Weights of a small mixture-of-experts language model, trained from scratch on English Wikipedia.
Training: a variant of Adam for the experts, 11186 steps.
Below are experts of layer 7 (counted from 0) of a mixture-of-experts language model. Rows are named router (the router's row for the expert), up (a neuron's input weights, with its number), down (a neuron's output weights, with its number) and show model dimensions 80-159. Each number is 128 + 24 x the weight over its row's rms, rounded and kept within 0 to 255.
After each expert's rows: a language model's description of what the expert responds to; "comes before" lists some tokens at least twice as common just after its tokens as in all text. This comes from a sample of Wikipedia text that the model never trained on. Tokens count by the router's weight.

# expert 2
router [121 123 148 110 162 139 140 124 102 146 112 159 102 169 115 193 156 154 149 152  99 142 132 118 135 133 151 153 172 127 118 146 112  99 101  95 137 133 101 159 103 138 130 190 108 124 127  86  95 143 118 149 113 137 118 136  75 137 124 122 174  80  97 101 112 147 112 111 129 136 132 166  97 128 119 157 130 104 114 135]
up3 [ 97 109 130 134 136 176 125 195 126  85  94 143 137 136  93 169 106 160 112 148 114 117 165 102 127 160 119 145 141 134  90 157 155 108  90 148 121 177  97 137 169  81 112 148 124 110 111 156 154  96 132 120 165 112  86 152 105 135  91 170 123 111 110 130 126 137 152 130 147 109 130 105 125 118  88 117 145 100 111 151]
down3 [112 127  78 178 104 147 132 126 126 132 138 141 137 137  89  88 128 163 111 126 132 153 134 115  86 164 150 111 113 129 119 110 147 153 100 139 129 128 158 160 136 144 125  80 118 125 159 101 139 126 105  78 160 131 115 126  95 164 142 191 154 124 100 153 118 133 146 143 134 125  78 142 124 131  98 151 125 159 101 154]
What it handles: Place name endings. Final pieces of place and institution names before a comma or line end, such as Toronto, Bowling Green, Hampton University.
comes before: ", ", ". ", "\n", ".", "'", "\" "

# expert 9
router [ 89 160 107 161  93 125 122 123  86 102  99 118 113 156 149 111 141 105 129  93  98  96 163 113 136 110 121 167 123 179 161 139 160 151 104  87 172 125 132 113 100 145 110 117 105 157 147 156 109 122 107 117 182  92  82 136 145 112 164 124 163  95  95 116 154 123 145 177 144 119 129 110  72 120 129 146 131 124 132 138]
up0 [101 122 127 149 113 153 107 130 127 172 162 133 182  98 158 128  95 138 115 124 117 101 149 142 146 136 140 137  96 153 137 105  90 138 111 111 110 133 160 146 152  92 124  87 101 139 122 145 137 110 108 155  94 137  92 128 134 179 155 106 154 133 152 111 151 143 106 141 141 196 131 110 115 107 167 125 127 103 131 149]
down0 [132  97 139 135 110  96 153 102 103 158 145 140 141 146 135 120 132 125 161 118 116 139 133 106 153  83 111  72 123 156  97  87 168 114 148 116 111 134 136 166 134 122 140 106 106 140  97 171 123 144  97 127 115 117 128 135 148 101 144 123 135 157 136 144 152 179  80 120 138 164  86 114 102 148 149 136 196  84 115 124]
What it handles: Numbers in tables. Digits and small numbers in sports scores, records and statistics tables, plus months, time and duration words like October, pm, days, years.
comes before: "| ", "–", ".", "% ", ",", ") "

# expert 33
router [ 79 123 136 100 138 120 120  95 126 146 169 105 129 146 152 100 122 140 113  92  97 109 107  81 158 151 110 103 120 112 145 128 103 164 140  83 152 104 156 131 115 146 153 124 133  69 135 117  77 110 165 135 132 128 130 124 106 117 102 132 138 129 105 122 140  94  95  82 129 127 111 153  68  99 122  94 105  85 143 136]
up0 [ 80  97 120 125 103 120 155 112 126  76 127 126 116 159  85 138 157 124  98 107  65 124 151 107  92 160 128 104  77 159 132 146 150 121 107 108  64 131 140 136 157 133 128 106 114  90 117 159 151 124 109 111 126 127 118 111 165 144 147 160 176 125 134  97 116 105 134 116 141 118 101 158 117 122 151 147 196 122 113 135]
down0 [110 118 149  92 134 142 101 122  86 101 137 118 152 123 113 126 101 125 104 164 130 111 157 166 100  93 141 144 133 125 143 114 118  72  87 150 169 164 163 135 138 107 111 119 162 156 106 103 167 135  89 123  97  97 156 140 158 128 162 120 138  94 121 125 137 143  98 153 167 146 132 121 107 124 156 148 143 107 118 144]
What it handles: Sports table cells. Pipe separators after numbers in sports league and results tables (Pld, Pts, Rank), plus ordinal endings and country codes.
comes before: "| ", "1 ", "0 ", "3 ", "2 ", "4 "

# expert 29
router [145 112 101 169 127 155 126 148 189 135 120 148 106 153 169 155 149 120 120 134 120 151 109 121 109 173 115 121 125 124 123 156 122  97 154 158 129 147 103 160  98 141  90 137  94 114 143 136  93 168  87 132  84 103 147 113 110 115 126 128 112 106 109 115 136 146 120 134 154 142 176 147 107 156 132 148 115 152  71 137]
up0 [116 102 177 151 149 141  97 128 139 108 137 151 118  88 165 125 118 120 167 151 167 173 114 107 138 110 120 125 116 132 134 181 152 101 149 147 129 173  88 114 154 111 167 125 156 123 128 128 108 176 106 121 124 143 150 153 153 137 108 146 183 139 123 152 117 110 114 129 122 114 113 108 150 165 118 150 129 121 125 164]
down0 [108 131 157 134 136 159 142 135 130 141 140 106 157 152 145 114 138 141 134 139 153 145 135 133 132 113 133 156 128  95 122 116 159 112 106 146 138 104 134 113 112  90 169 109 172 154 144 129 122 152 117 135  79 137 163 124 167  96 103 158 131  81 105 108 120 158 133 162 113 163  93 103 140 133 128 160  80 142 103 168]
What it handles: Punctuation and line breaks. Line breaks, periods, commas, semicolons and list dashes ending clauses, heavy in species descriptions, tables and census text, e.g. ==Description==.
comes before: ". ", "- ", ", ", "The ", ".", "=="

# expert 40
router [141  93 119 102 114 150 103 156  96 165 126 118 124 155 166  92 119 124 151  98 130 108 128 123 128 115 113  89 131 141 113 138 135 158 123 123 175  93 132 139 142 135 163 152 152 131 117 125 139 137 108  83 117 166 145 120 111 100 163 105 134 157 103  93 115 155  90 182 157 151 138 171 119  81 148  94  93 135 115 155]
up0 [146 117 101 129 129 132  90 125  98 111 130 143 114 132 137 132 129 134 114 163 116  99 150 168 161 152 116 104 131 126 105 118 135 135 166 144 140 120 123 120 146 115 123 105 135 150 135 113 163 144 105 111 175 117 110 112 128 139 132 154 121 131 129 129 113 152 153 154 114 129 104 128 180 164 120 126 128 142  92 112]
down0 [129 134  80 161 136 137 113 121 111 154  97 144 116  93 169  91 113 147 163 137 114 140 144 172 106 141 184 103 119 119 110 161 139 128 137 120 153 113 119 107 130  91 122 117 120 186 126 106 100 170 123 142 147 101 138  77 115 116 126 153 149 113  86 126  97 136 105 136  73 125 120  95 151 169 128 119 104  97 116 133]
What it handles: List and table separators. Table-cell pipes, indented line breaks, dashes and colons that separate items in lists, results tables and awards or filmography entries.
comes before: "- ", " ", "– ", "0 ", "1 ", "0"